Weights of a small mixture-of-experts language model, trained from scratch on English Wikipedia: 2 picks a token, 4710 steps.
Below are experts of layer 4 (counted from 0) of a mixture-of-experts language model. Rows are named router (the router's row for the expert), gate (a neuron's input weights, with its number), up (a neuron's input weights, with its number) and show model dimensions 0-223. Each number is 128 + 24 x the weight over its row's rms, rounded and kept within 0 to 255. Numbers have three digits each.
After each expert's rows: "mostly gets" lists some tokens that are sent to it at least half of the time. This comes from a sample of Wikipedia text that the model never trained on.

# expert 10
router:126144132107117144101112100153099094133143132144139111154123118122098132142123083117127123134080134124119161110126108108161072148121144140157132125125145125089112132083140125142136139114110159163089145110127135126133117120157146116115126161144170113100138137142133095107120092099114169134146102160176117129164189152129105104136109105138138103156089169131053138064123129147154089143127114126107167150130098137117095128113132133109121101149094132114103123124119163143116115146151136083128098127128145111180159152103157148117173109108129155104077146126147132128175094146137089139121151061106067128152099144071112145166119147144117124100150135132091131113150093103141144129144
gate0:107120097128111131129114121092119175145130102132089119114166101132119127136188163121092165124112128126124135166137161126146111131112091106183148137119116111073147087091110112090108172113143088127118138104066165133111111141129153156124116134115108137116116127144122109112130149106127100103126116125126110147150148118154136147113119126151141099082166143131158118122146123139144121118087123076160108143179150110148109095099132133088136148178146179139112092142099172117113105134168055123096137147116117120111142133094080164110150128113129147095157107148090144128124093128146115134114121119138096157124134131085154172126139120143141140134122094179110097101083124175117155125125
up0:100170130110123139125123178128146093126108108151087128114086134149164108120123134163101158091126133158149104108148111153093168113099136127105116106152108138121107160167167073126097117133093135151139142129142117074099164132063130096135126112091137127144136108110183152144142097143197151161158124138137131071083105120110126139141089122098108111103154125158111124153124110100089153121139157118117114134137131101135123166123147116165135153100126104088145143105120161104160148107076099138146115142151118110131108130163143119148126105155131086119119145132114115138119146119120181125121092175090137129136132134193102110146119143112118129093143155154111125151156121129131116126179
mostly gets: "Illinois", "\"; ", "Michigan", "particularly ", "Austria ", "Africa"

# expert 16
router:139101149129123146121157076148121111144158164165119113129082098104086134135127131143137139121120109131160139115089144095146124108121104112142101140164146113084108128118148072145115131111101141149098139092144139109136103115135153115146135102125131131113184126162126086125125140134108128164131122132149121117122157148126057095107139134147140125136118179087126138099104108132168102167133120124106189128162130138113154127082137101089117099152129120133082112086109142169117155153127111143130074119147151127117141152054144166102118115122163130104104124103093093140134115132152084157137164080112097136156144171112128163149134156136147136148152080097122158106167143129135129102144
gate0:124133155083134148089146176136162170163182123156135143134123102152134154125116118124091116118111147094110195152095121089130147120118134127104091149097143109170152113109103130150082144134106128128116092137131101138121122143125153120117085116092104134148119072118078125161135136095092134049147142130142137125103146130125094124099075122117142070149120119129135102113147134110142135131116113129140127128108088153148163148122130116089144136086120120116137178094114109138130186126118127145126143133116168141105150162141143110130085094085115120112118127125109123111137111134098121115124137177117082115136096134147181147165149138162144109155104130090107164106105127134106160123089
up0:101102091134133098104128118111148123126151126177084133151109121112119153141126137156143140147114151126153146103146105087125131107122116119141083129133137101142191135131152145132080152134139137082154123090126092122134152167178157141098101131119127139162119128137087172124103126089149121095142152090138133147154129149097080129106106120085137106155124151102158124117158115174140152124117139103197147120090121177135163144128110126102155185102134128123152170136128122114141135116122153126133166143149166098085175116178130129137108120149131128098136101119110118146103109110103098114127118105118151168152070109115132149136136118145136154185100103070171144118134129115114122140104
mostly gets: "(\"", "Billboard", "(/", "(\\", "$\\", "("

# expert 55
router:152143090167136139098141072167189129123134134150151137105094138122112157148132102116126149119097129135109186106114111137182132101130131121156100080133132103093107095120143077146125123114123133204109125134113147101148098168165151156116141121124148137128141092188150119152149108097133134139161084132154108120122137153128111127148098107099146128149144119122122134125124130134158109114146148106118129123123115105132135119131131132114135081123128111151081111112095141141091130091159081127144103121140114157144135133123163132127175137120141099096076109080106097151130116159131082111085127111132111129159117143121104160142177143132111168120148089093114177103179116135145143081145
gate0:135140085101115109147110121144140155150123128113162104166159110074125133155145144135098166114136164098138158142156120155139114150096111139132089123121108112129116097115137180113133100117136117141095105078146139068121092185099095131107182131155145101136107118165122114170158140115108174126133148160137083109144066119096138186142147137111120113142137136121111120119152138146159145119142116109113104120138127125133124111150126176112137157090093155140144152086145128091078128169122133112118170136140121101128141131143171148149165115111147143134109129112141172083106113173078121123117118121136092127132125097102105119152096132162152132130129088137089128168104136141126142118174
up0:124124140104130160130138135141129130098168087109164136109097152118165163149115130131162129109113115113120128149146132123150117125118143105112185080103109125135108156176101137133116119120118137135118148093103119116119139152119114117179119158079139145142153175113108133166129143156115137123135145165125104146129138115169149147112191159156139102100145130152104122169112134125110127100151092109093131151134121132104095072128130114180068106085101115093139125072154102131161093097112141113130138133110106129156110138098157138142117139115140147123157170060125169104155102092125164131147123147156121098126162140107097100143137071097133089108114111126180121172138142120120119133146
mostly gets: "Kaz", "Aut", "Ug", "Kal", "antas", "Europ"

# expert 0
router:112096132119139135120142101158124142110128175165155156142084061088135165174121136096118114140064128138159152102095147129143130114124153135148140153119149120118143103140137114157123168144099134149097137142136126111133117122161162118133120152130148136099131171154102071129129114109093129135114114168140103147159159161108084097104138129110184129123151145121114135112145132174156093129123128088104129125172126132146143135109136103136126112153118119154114098087116126138147151187146132141096097139195140117086137171105119121072124092126124117107109108062113103127130118109142092148125140122129129102154148166085115110156135132145139148146155091090115104135142121105139127069110
gate0:128094131136149075090120169155164135136106137136152132105132118103094158112101122171120144090123120152084098074130134138084129113079110122097099117159100127163087126128095096119141140126109140115147136098151096121115135111128130132101164134130168129120139099136110082121159099136147101112118112074134071077162082150107125149134141144129123116091116164142088112134147149145094116141143087121115125146072157136148118142126112122142118152090128112130119139103181167067078112140134142105131151122148127150139114159136163108074116144154095135130137127140098130112111087164125077132166120107155127131161134153104133174119139137141114112120121104109111136107126101167145143105107
up0:115126121178125150160145181142138178142162127157139135113104099109166099111117094171140144093121115110092124152141117130150092144109109122142071136166121123124147160129149146093119138134098127109162127111133163110104144137111168141141108110136138101163125082120103123165142133110104141130157122075162084131124109148121106181155129112155178124127156141130167111080093132114133103127139091116102145154113142141132119153120139086117173135140098147151135127113154130110144152151150097145174154133145112137090108127153163080106112063144149134153141124156109073116145148128103161110166118107101130104113137190111125140096096095109154140132139133136156154125087120131151114102137
mostly gets: "million ", "million", "billion ", "www", "exper", "N "

# expert 44
router:164122092117132129104134087170146126118112196166118139135112105105069147129143120110154105136093169121164148144101137125145103119158167147119121130150140092119156121146117112143119170135114124134088156147139107102133128133155158126147130149136127118106140146176112110125122145093129133111121101149160141123165137176097089142146129152102151139146126141101119111120160112202169145110110097081122166145169158180123128127107134093108143068144105107148127144119131148115120155148134132122124108141136132161132153174090149112098169114124110105119112137079118113112127127113117093133105118103114114132170144134103123134121166141106130130150202114117085084118146123116143127055134
gate0:126139143092079129155152098150072110113158163133123122124136126129094163131143085107141121130159124145138137145097130135085121152142129149129073090097144124127102128089129143158134133121124136133138126075113128163129169118154137141129167164145122102152120145135158130094159112128154100112125111112113131095157121116122151107127115160151118077170111142098113159162110139115138139139087097093169155148141110134117134137129134140135127164167110132137148114170150141182116101141149136118127150131075145101116196163164164182134107069105153149150116152108127152149108136169133105142155143110110106109089158130117113128116093147148144153170157139167177127168115151130134157104110
up0:139121132078106133174140114154105068118154132096135110122136134165108119117136140044097110133148099082154165155090133134144141120127137137150129066139135111142094095111078140151190094142127113120114096084097128161079138108162115147122151177120141112153120147142147180140110139109108072114122109116095124116134150137119128132126087150131118103175147146131100129163154140104086128112110112132171133112097152161102136134131142149130127123159098171121134123133141140107120117139128126102170132139100113112116170163150166146147121103146148124110103147156164130165140165096125075136118126116068117146106165136117109131153103144121129125130138119155169118115134142139135162120133
mostly gets: "Mount ", "Justin ", "Written ", "Charlie ", "Airport ", "Jimmy "

# expert 17
router:137099100107130138121134105139102116111181125183104123101158101078129164167157124149137113122104147168164167146129105110096139108095099106142134119160122070092153127132151107113113156141119132130134143095150136135116099135144128129123131143130121155105123106134146067125124148106133144168155096112143123064168148135108117086135168128128154095145114155125116100111077146126136105163161124079108171148183105126102129124070125125110092117147149061126095132139125131177132129116124094126136141124138145136109171149125107169105141079117135112145153141130106112131112126095145096120111115094144142137165140133085135144139126151123102156131179125110152130100142071109138128114138
gate0:135130120137161151124142173128131111130169132094103133099146127119148171138143110157118120104096149115090108133067135144122153109104130142159116118141120100099142122127140105143159121104130098126126119103153077144124103160098118182139136121117143108138147101147127125110125139088097116181132182124119094093174134171130125123115181146145141124163114170124140121156154142093153085148156125118122136166127154135100150077146125118106113139106148144122138133097140097126152108105159136153169142160142107167131071136129116110140114110072100142174165130115147071181126157114116121117167150165125126098156165109138091152095131151122096133143086140106133172113142084145117127135134
up0:096175138126085112109099120108112158129104124102149119148141110122080089085088126104110140174138104126114142149188167136167095135138076137102134143131126145146128113068111147137116116142094135133140182155141116112185165136171130119152119077140136147118104129133121141131116097152117134122106114141149155159102098129098117124117096118092113164119135111105146154130106134150095106093112170149120136112144086157156099178143151148129140092113123159111137118155085156112115127170120127117093098098115137144102144096115135126122127152168141093093107128113175145118156097110131120116133139102144129093102094138138155088106157081152150080119130129123146128140084168129148108126114
mostly gets: ",\" ", "\", ", "situation ", "whether ", "terms ", "marriage "

# expert 49
router:117141124102113139108128108147148136138111164179136135124105126110118124164123107105158114112077146145091151093133116129154089115121125143147128089145130123073119128112126087149097139118101151180122170131160120112152086153142159109112150141133129134150144118140161105118104117121115170127149110163166106130167176128059091140121138123098161110146147136114100145087101141159099072126126117137088208116136124134133116148116145119112110108134116122081082117095118142136111135123138123085122080094148138149135153144085126151102154117125126108122071151114134098122164112112120111129113105078102088147172131152128127129164144149138100147094191107127097132125137109125143120115136
gate0:120102147161114157131149098110103141116084128132131087139125149114165148148174148155143098133112103119103082126135132187114125136106122112139139075186146139166141125159154136160098117064119118126152144111144120139161143124143143106104157130156155139119126145140101099128168152159150140186117106118114113141137158125101098144098150113143140109154150155151139119142153125078169149208113108132140132123128131137113113106134100133102094162135129099098064149145138101117123118109146113139096146115124132134149180130122164153160153131099158165059125178121161142125057122104110114147134145158134107134118146089111138136119107138135132112127093140109138114112109101132121141110128
up0:153117166173160132141139093105127136129090126122162104133149167117144105143168182173165124111111117143115065094137138164122150108140144151109149114164110156120109150128130134158171097107144122093163145158109119097143122143124110112154121115119115145134123162151083119111110147176157136168096157119124114147112163091104130176128080144149103085110170106189144117104153136096136154134106117155125142119116113097101085122152135156101121147104130105101148161158147097090153181085132094108140146127122093119128176133126122157144153129118128145091109152122160153084107101122146110094127119143118112130151147148129142139122117121126116120115092126124142119134126069135087165124141
mostly gets: "±% ", "aspec", "None ", "Synonyms", "Ug", "producer"

# expert 25
router:134089113085126132117116117166118105123185142192116136142122096117120158138168130136136088107102116123156127117113095080128103121131157110137143122193121085118108183110119120112093141152090152120099093115125144124097123143141145110116118148168161130124151106155125088132114136100080143143158114137138102109179132140101071096096117123139164131128095178081118119139123128124138083152125145112149168109120117159118125135104110103098134087147085106124095135093120152147107144172145131120131117123172122141113133163101119158105130122125096122138137147127116098114162124114118073131077136113105130144144117128074117166160121160107110114142124136097115149075134098137131154092138
gate0:120106147163104117135115090123119139124166105131152117076107097105095132155079126075107129131147156147146144095128159102107156078124142134165154116115175109096117104126140148140129111116087171115156122125125118138142128132147149125112118173146133150109103155146132114154119126115094098159158156138062137153138132189121130145134100121057163186139104152138149143110166170137133114113090150159132095127135142149100152109077121078133157117152127140115183110110147120124128127102145109133118146143144134090103157149136112168124136140112119159132114114089156131133175157112101129134114133135135117133131100136122090139166124146148131157128099096096116133078131087128074145107137
up0:117179108139150126140108099113145133159081127144122124124136111126133135139169130171154154144097106107151121090135131161107145177114103096144125127142088151108139108120151116147110157117151087176128155128144143091139068137138094070104113120109105154116151092132130154142121150110145142134121128153151140087092146115159127130149119120158115103133131112155073089115091101136145148115133117091097139132147138153167108155153158151119128163112099115184123156078109127115119153112115124117098089084134139148178104130098134128130104124139152101099102140111121120101110074133121098133134099118111102120108169080142170103170162162147108098161129137151122124181157147100126150117139
mostly gets: "War ", "Army ", "Navy ", "Senate ", "Corps ", "Navy"

# expert 43
router:121104116150113151098125104123161093121136141153128133152084122100125132127132110125136135111067131136118128136119079095101127095148136105137099094168120104105112153117124101111128139110110163138108118133151125123089085142167158125104106125135182120104174125164121079144138100103116133157126059134162126115147166154091086151126132087119135148112098155060085134118122116139159101149101129114152141120146103136102135130096115136093137084132078099119092155088113147111106119141167117117110080103116125140163103150114163113093114124125111136154083122113130097144117131106126103113139146068114140145155151150103105137160150149140125101123150095088108143119156137109155109073131
gate0:111081106100110074169071074154135113105148106177093135156084131143169086134108099128177090121113174109153104132138071151138153142107114131130118176151124101123124113154141107136148121180129149114123105157108142141092127127117144147135163151144087179127161132116098144179102123108131088135135143153133134130104120112139110133181086110129136104116159132138127122147107135140137152112131141137137113138139114111150117101133132093182165144185117129132100137080133125133146113110140100124111141142115132061160159112112144134148130124139162125130119118124131144092119094144139136123138085144129162135131117145140113108165124118083097118090181156111113093128114120156150110149104
up0:164151121150136102110124124116134116125146083096151136113142144076096122096148131079170123098151114122069093133105098119171137144168148115121164133152126126118137129114162072166142165151140123097170113173140144161096166109121147139142174162141095147166128118096115125120107140131151157110110129116113157142126157117168133096143129089152119113114106122148153180151107128081119162129161092134137162102149137146174146099135119095104175142146094163123118140123124105171137148121145151128161170099111164129118152121127121155138125138154181146117126090138162145142134122128156154135132115133156180104118106121152152138139152136106111156169164118147147133114146119163093128158149
mostly gets: "invest", "environ", "exp", "thod", "Loss ", "Int"

# expert 48
router:070128092117079126128151068128145072139127143187154120113123128131097134162162131116143149151087147112157132088126148118147091148118113074165127142115163124136104122110131094142140145071077127178140107129119177113143091150125148136126128107113143131098142141160160105098181126105104140161151096171161104090164143152115111107105127113106130127138124091113110105107123123119161144139097101109128137108152119119154124144123146137122113089123157099150132122129106137109084136148183132142134119108129115134142139158108150172139156133144162125122106131088131142133129108117143102136147140084129106142137147144073110110122168149129134136122178071145119125149147090082112108091141
gate0:157128153145113110095122120143154153117110151136149109130168113158084156167143144150116110128108154154138118090134114139081092126065121119100145086107174138132114111141159120163082118109126072159072100080099139136139132148113132142124125138150138088127140119153138116137115131148133074139078158163166104127090129161102128101112158162113133110119099120166123112128127168097152109136178080120130149139128110139145160115139127162101121138148136103166130124119158136102149087108133142120097126142102130105142116099139096168167119146127081123115105162121094144114108113093100130085167140107112142155148088111166162146152095111150159097106133095144144128135140134132145110115100
up0:148114096132109135165174107135146108074129106154155074112100138126108122140140127109120171118126092077111134110124117089119104129113117156113141105168122106120164118156123159125117138149139140129105160116138123133135137172110144134155135129128133160176109134083103121109110127157148132089093123133148145132149150160133139127128129130094124141106134127123156146139151095151128093150140109132150134151138166151152097115107143106136084106140133139148093128186095115101086133140142158101188131155128137183147111140099100140126139145125078173135117161151096136144079149082112138111168140093182115143150117153157144114131173120129117066163129151128107129138167090147101099107073
mostly gets: "José ", "ARG ", "ñ", "del ", "ão ", "March"

# expert 20
router:159134134108128127101158078153100114147126149173120112095067099082118123154118127140134135112137132147154148096123148105142095091142125145176115129145130096070124124132148109162119104108095133143127153092147144075171106131164124121155131123138133142145139130155129093136134137113120155169155125160147133157128155145130077132128150119125144118125130184091131135088104145161136092169141114120101189106148145167108139124100142102093116104162160113126099119077129139144113129162120118138133069120147132112126123143066138151124142123130171119097102119069113091111126143124136100167129147077106087143168124157089120129127134129138151126120156090124122143128168130120094109108102
gate0:127143126110141126160118095139145099121186122151121133075063158164099107149106110113104126093121125147118149133115113108117136158123107113126094144120198144096089147148137117135111160148150125134118163154129171114120145127101150105149133138154142170144078147131125142170143096118099120182153141110123123132139150119105091084141093114151136111158161127107121143133137120104109123186121108109131126120139096131152145121101128116119130139110091159145110120109105155167123142092130160110175071157170148163141128129155120122064143110108158143099093121108140098129142153139136137121073138115130117083127184139148110135128105121147066136152139102109149138105138130146165156096118
up0:190135104139171109140119168145211142136137113142138093149109130149120107134108099141156195081152152107149128111127086148105121120117152113123149129158151150165157160141113120124133123130133107129092130115127118126180124111150106150114132125089117135143151119119102116130128155144127120097142095167110059108129117096140153073117118101145201097144100120116143114142100136093092094130120124089168139122141140072081102116152113117117123106138136152130124146077138121106127115143102114183145139121145111149211120128093156101124145110117117108149154156121153142093090101118130134123122118123118132155141099123134134126165125147161138157145113126138127138160166117145145135152138
mostly gets: "Gls", "Pld ", "Billboard", "disambiguation", "Candidate ", "Remi"

# expert 41
router:135112104135098137119153100115119128126176146200143151116093124100119134135129117112130145126129104133139163115105105100121130115145111117135081127170122083091113146087160125130113130112115154115109166139156126077079150142145171120127135141151131141149135126113138079124140135116115153136160101147169123081132135140109122116116108086098157130121120167105157108119129137137169099143146114124115165107170123119101079153091198107102096065156133062131130132112089131140133124160159116146122115131202092154137133142123127131098152098138111089123116145124132070119166122121113117129129148094122126130168114116133120165153154124119126155154163136110096130106155093117135116082119
gate0:094114135141138148169133121103103111116118138109127122117125113103143110148161124101142097160130099131130117105122110094147107125108103108098140141083142142108158105081158170146127171124133122156125136103113162097131139124129123152104120096147103178133116124165141111139169097141124128149119109103132130147128126149152120109141168157162178082114092138161119069115136149102169114129123145150104157120136114153167141136154136125122121122094152118128144069126149150142165144166143108153116160167154182074144100172122134153119153134139074142150080136132124090096118145150125097095133118137086108192108140079148117117135149163159110106112100120148169138129140163112142114108176
up0:134156102130148132104140178118100118117110167109132131093136115125136102137127131156112084160114165096165145163142134126088128097117101135135155107090146116154104159164111126120159103128142118150087152148149116132152152198116129106097132130144158131118106126133177121183075131087145153103129157139159160119117118145122143166126138057119140118126177134112100161146168134196108168124103166118148177153119111116100128163147151151128133095128154152133140125120091146115167130106126113115150145088149103138131142096143129129119141111095130137103153147136186121151113107151121109163134104138099128083151131108116133113172096129122070114105145085123138117138110130102134111131114
mostly gets: "\n", "\n    ", "\n  ", "excep", "\n      ", "attrac"

# expert 51
router:146159146113117154076104100151109113136122149131112137103110119125132168160108124121099075120078145131171143105140148097118105121123140119153131104173118090104111110128131125150131130087099148170105118098140139127134118119123145126120118135131166115081168110155162097104134136104116109145133138132161146100119162147130134139145154120101140151149079127118092075134120117131133135132095141081109161127138108159102122122099146126111135095125125061164132162126159181125127128132139154124116118161136111095130117127134185180139127119119134132102065171114122125117134127147127082163106126070126117130139171177112118115147140158127123105095174093142081113112180111072142129103143
gate0:140145116139139166133185150122120140127108161123140126141089175149116154145140090094119102113082176166158124104156127135121106130159117142091145087142115159150110120124131103109169137137121115122163116094144106135077111115168115108082141118144115109125179099141172110107149093118092105096154150137180153107089112136152136140089097107114112105123107125116132126130137138158119150137110114080129157112114135130131123084090153168113129148145097111148143146128177137111154098168144118078115069113148114077111132135121143089158141127132151137137088156141120108138099150105133115116091152151135123118149139146108086135152132112149106122082155109149108156117109201121146117136131
up0:122146139104101123136075138128139096138135068135099146127112109144157094106119166147135156132193086106103127097127092135107145151096131106160128172165139128143158114162135116138118102158151123122182104142141115139177126146116103131134105145109128177146102146095109152165111167128135144130131146163127099159141174136136104129173141123153118131161137147117131138143104147095106119131137147163113128131102122086143084160141097112167129138115132127119135136102114140143126128143074118159150216148121118148165121120144103157112079136114138130127160151100155133129147130124097184155154111122133129166074126101137146137082126165133142133182109141113116180137113126127119112136098
mostly gets: "Animalia", "Dub", "Dh", "Abu ", "’", "Puerto "

# expert 2
router:122129078132142150112113086136145099133126120164093100125088093137107136146123131141123136145118117132130146137099133100165115122154136129136093064163121105096121123137134113120106143098069144130124143100125155117105108153157098130081079146116134131126157091145181106139156113124132097164137093137137125123161136144139092117148118102099114135137110117132104142074098123117160116130120120100096157088137126137102090101127120143082135074153119081129082128091151141130085109116109102114163107093116130130146106138111158149139189149102130129124081120069131134129148130168129102106132154055138105148160111137111132150159142147135107106116165126102099116102145118154148156080143
gate0:094137102104141118086132142162104086116155174155098111103171119113140095154166098098155163148108127145110129102093128145156116151122112141133127124130145106117115176154149113141146148122126146115115156084116098107110190134151114149083113124161139147134135137124130150159118128141159106131087155140132118143122116132114082132111109145121103113149129112102155162125087094152164186174163121134110142115140127098119094109119171120154117131104121070143115094127109113110095136121110167149141123103125115142106114142137130119139198132113068135103121141150144124092124116104120094110156186093141112152168160124160091084101152120136091113118160119121117114151163107112150160109110
up0:146115111142136116143138108078123148140143133129101109091142114114137133125126100104133131142158076172112126128170140139147089121131099110124108107148125118152126126136172138142104174163122148099140142126082165124198127122150132138110122080125164155129181119130140112134164141109201113125131166162156105131109140123119172134127163107116106132106148136154111165066119124092143128122141128135113172123123159115141106132122123089129109102089101073155082139131090152167138096210165162133137162145118163140107110095131195153121137149135138159094105107106147131091125158106112134118133140112108133126129125113145117136100155114166136116134159142162118153142135104107134130132132
mostly gets: "thers", "having ", "due ", "dri", "coh", "stin"

# expert 58
router:116146070134148126084103101196151142150153148163110106118100083129116144133121113119112113127089132131150164116096089122157109130111123123159132077151115122093099099099130130149101133126109156154128118122161141114157099158108130131095142145138180151112140113157166132110113114088120128165160093128141125096132151166119069121163113104143135114154142145119128116124130120145150112146137128102100171121122093137164139107126153157122125067127094109137096106121143183125159108105146125111101089136176123149094118137107167127128151133129131085095074110127128074147149105154142079162092111114110103144174132127128119117174136148125095140122150095109110126110131118128136138077124
gate0:160137115144142169098147134131113152138105127157119070122086136145121132146164086110126112107144145158125095176090104125131102166144147140138119126157119111102141128147121167148114138108132114161082134132102091156093138125120113129141133189086131138176137095171152142143102110078129128118138160113140178137125143096114146181120094152160149113099134148150109117134123125092135076150084091141120109156099124155121097077131111116120141145142100126108113101127174146105153108081110133098124117135101123125156113151125130138136116132109166161115093171157137128137133130145090102092094142124073160174139076166143115133151148120090106129120132118113108144106126156160111099127138
up0:142116160164161161131137157150115076106127112153153114147157110101124129118129125115112117084145119124147142089078109173163131122142155116143146145099136131113082137144135114114107110112122131155168153129152115092143161120138171129149136169133176138104104153121126116155137161171164121155072117163132132187152163118110136130135146092134143143136141134143130099095097152117101110104153135154102148117124116154097108129119077120183134054111094109128112149090142147144134103139081143128129174118093109108173111091125162143114115100109141093149154144094138149120110099132097169139155129145119171165097146166138139108123101106168134140155129132109120097146094123126118112130114
mostly gets: "Racing ", "vs", "Swe", "ESP", "Cr", "Mast"

# expert 32
router:118134106112116183068158133167131104125133142145118118102117111117134133137124096113124171132099156107140167146105143121137111091123163136159124111128140084083119093126177096136131116052089132196075132089114134129109102118129127119157105113129160109109109137152124089111121112127125111191149077141137129104134141186097137114126100108102123140133117105135105086108085101146137103096129120087124156145160136116131106151105165152106119093170127131148103123142121162121081132133106148129157097139137120110128150154093158129126156123136141122104106154139110142144122118155164089135126165107135104141145134171109114122131159151098136136109110081125093105105156100111114141076130
gate0:124115112102158143141088105150115140119153134117146128117092126130151163156130168141107137129196141122161138155093135159097190137118199130137101108119131118111088103135126129144126151202105126140151151123182140113127097140139131129098123141101165140156087111157089119143093127151139113143174107122135133128147120113090125114132118103099145105101156124157146143092084139123102137134128138111128120146116111124122110099134114155146094116125083104063066124162131131149105167128116125104088085089157119115141112131097101154118130119119136141157111163120079090113131122092115141123125132125120092148150164126119109095143120122105135113130137154146113206116143086123114133114168
up0:158160116133151150179111117087123120149120130090119134166129174166141133091085116127092149150155120095139122147114152161144184099144149165112095143120131127150105079137111126127181150148122114112135156110173138120132152115099138135120125128119162123143102127108166140118130097167118092149128121122124168165134124103132123134188089071093157152135129125143133145160092114136055142114087167085119116162128154087160099136155115109136118117118146163137118139149117137133110096115096146108130110157150098117130124114125125121145093106145121178119118129132072142106110077122105118101124107085169123128155130123104107125172111131096169109117111126155132166098141144154116130146121
mostly gets: "ö", "Mun", "Ze", "ø", "ı", "ör"

# expert 31
router:134155102132129126080156151142163117169140126149109103123104083123132171161152106155137175105105131141161163115136108144091113096100134146182119083111120071133083152137143090146093117092130135180081127099098125116136134128159126106133116120141138129135117128132146090162137099089189130149128150146166109106143134168110115135131113109150140083135123182109083048114127124153167123118137118091097139125114128128138161134098140109134103132133123119107123114102095164131128173125145102121123135150171124131138177180091136131118170109130156092100147141115115156153115101145143099142089164086114121137144119106110109141121136149108130154139127099134151129152126130149120115098132
gate0:156108131109131098156124132114143156146115110095056125124132097148079136110115155166102112134099138104127128094133121129094145128140143113164124128129192163165115073155168140142137139114136144142158134149108095120147090187119130125119130142104165121120105137167149168124100173120134132141139137151117123110165100136125172103168102156119149147109112098152106138115157113098154141133127127131097160103132142119122159115107109145131153141168104135088132138088131107140118157130151100153156121110113129106201127114112106147149173116114147087121167111156096127145160117129126155177104161148116148120151117161154136189157160166155171113117145137105138134140092109121127169155142
up0:119136152111144120171122167117132144131096128133092090119149129162131132127118126109117138125128111145103111133101135079122135138124117126137138064149104102151117103090158171108122139115142123057135108135104129129119123105135135177171107120126101164092127170160167127147095138090101120074103165107105171138150127133102110154112145182118106162094117125088135153116090168093122092138123131146111125120100119123093156136117111166094134100126109122151147069104131126157111088133156119095117121146113096135124116108096099165183177142118135159122122127123138130127094166123135114163089160166126156103129130109171129165170123127142105086138143167098100112108119132138153139138135
mostly gets: "idd", "ould", "ellow ", "oug", "itch", "ollow "

# expert 33
router:106122081109120127092150155137144104140157147164118118126105088122084143152161113175159155116107120141161141154111094114118106120133127154139146063112110096086073142107154105141125137122132153184082134111124140114134120133155133095126126110129144154128106126155137097184153105086166116123134120156172117096139147174122105138108087090140159109138135155117086068096113113136168093137137142118122133129125107109152127157115138123137103149132137133122090100113122144126093157138143086118112125152168106150140144201094123119088145122139155118132159140112106125159123134158127125163123161095087131126164105101123128182123142154101102129151111105121151131135170132148121110086141
gate0:095125113140147146130104120151128151171143157132119116152135162139131117122081162102150156122136143140152154139142157161149099105112121083111101154138156181115093153145115124130136130144123152141182155109126190160100158110132136135123092134180135121149104110082126100119157135175159153155147097110146111075137143133147130117134155156105101121142167109156154152146164086127095107117091067120124139115091175145152109128112148118147150141107159119121120145146091090154106139147105149102087101085148115176135152127121127116134151093116168086114111101125139141131131135132149143128119141139146047134145116103121110111166089154139127112120140091117117168115145119092124107143135
up0:140164118153148122148140172111169113186140110119110146182186156157127105138115172117134154126122087129113123144125128151136093125119093073108122110124143150103102166156115120148105119134125115169125115143110163136150145100146109127140141090144097140173098123106107139151166141132157134152147122096113109113116113150152125099166129115148085117160162108139125117143132094123116094095123102141140125115119166147159116085168146161159099117130122182104128147136096089117169162140129141165067157108123092143063110134103084109116161085126128119145140115124145132133098104161117112091108165133170119149108104120150121149086130121115107101125110104140163159104121148109123123154126
mostly gets: "Pld ", "iddle", "ishop", "emet", "″", "St "

# expert 60
router:097109135140119145074143145138129121150114170146120124151095101121137168147141136148140095096087106125140151141108126130147113094113137114148113135129109059086123111117149115135076098101098123183097119102112104121152078108142120117116100156123127122128135135157145120143122113107111126172154126137132112085172164167118063133112116102124138138149104160078136064140125114123148116126100130097123119101107104139132168117109133139120155126138122084156105116122121109130120163129125113129089149136147123102141159165116159107106133118136137142106082125130124107164129118162126074118099122104107091166152143134086106127173142177140144123101129091083145122111197103144101101097107
gate0:143137149123171110103112125096109161132108163128116143130145117151108129160151120121079110153130146085134168122151151167095138121140105087146123127093137140113087112106092125144136100121150117170107095138165138144149111131120117138118124163135105149117165125132161119109159115131094135183110163147140163148177182141134156139116124140121123186189148130154108130132165162128134120113140151117133191115082118138133185112130106216142086130112121108164159095103092115130116101089135116092111135104117163117121162133181144170110148139134134133114104136128119131142117125135098104156149103131083120169091116138147130115129129172124152131082119129129134137125095138136105131138125
up0:132122122119120179138115139091125149175144135111121101166176089125127153141118143129125158177151133115079179127145163125111129193080120152102155126131161126143117143098135168109122152166123134111102153110144122162117141123094139112173133110092118096151107136143124097117129097126089161172176156172118166103142169111140144097149112132129089116125098124115116117157126125112151143182110089104125118126160186158145143123134154138090139146159127176133148076108127118132126119075157142156142128155097134147096130125109110117105079130106107108112132153115149157091151137125100090117170141148099108133139115107113125120140137132093175107162136127155142119135115133108126114118162
mostly gets: "imb", "Orle", "UN ", "Saint ", "tt", "São "

# expert 53
router:134133048124118153096114112164128150138142143158126116131077077077105142136130131155112132127106165146153136110121107065136134155144151162142140096122122124107149177135161143121134162150096126143076150112150144121161116124126120118111141169154124154096121127170096101138095152096130146118115131132137139135131140131137093139131127111088136116150115148123126121101144100177182141150126112126076179113147132201116134163122140115155123095141153120133093114107119123146137123138153134143098111101144143135156158184083122152132197119136131099092120123109119127101151092095152101135102114114153131122158107105118098105143157130101110151125183123130135092132117113127133155075146
gate0:130141090139123150154132108162080122133146178138161092122121087079137139158133092156105123148078163119174133150105128138172150146143116140119144152110117139157119129149158154142176146119110152089080164159145097127127141140160118166154146106132132156121136101152116095127130114120119147119166117151165138138099105120162130117127144064129107097124124115138118140121111121146158135113155146116096126116170150157134098183148161117161124102144194107096115130106127083120118132089160148118154118138161088176135144115050135121137148123113151161100123104121145147143160121117138135120139095125096135106135137095133144093120152090085094138113124147131117121138097111082134160124128
up0:117152163140153116120137141143180113155066127090113134159137177147112132111110105128179144113125070139125095122161131154118136118111131123122155142137130152132130140119082088112148135175148113171145079102093125109107126173137110135117154118110156131133100155109167160150137153133131090135116148128134104146127135115132121130143141163099088178069163144095106126153142117125113112109126108153143116151126134101122140137118137132102118136144097124139140147146126159099089066148148084174146162149112134168082121152166106157153109140107116067152121163148142091105120147137107135144155138155169141115168108175156100141147143123141162132116118134120136151140130107131103127127194
mostly gets: "show", "buildings ", "entrance ", "some", "vehic", "White"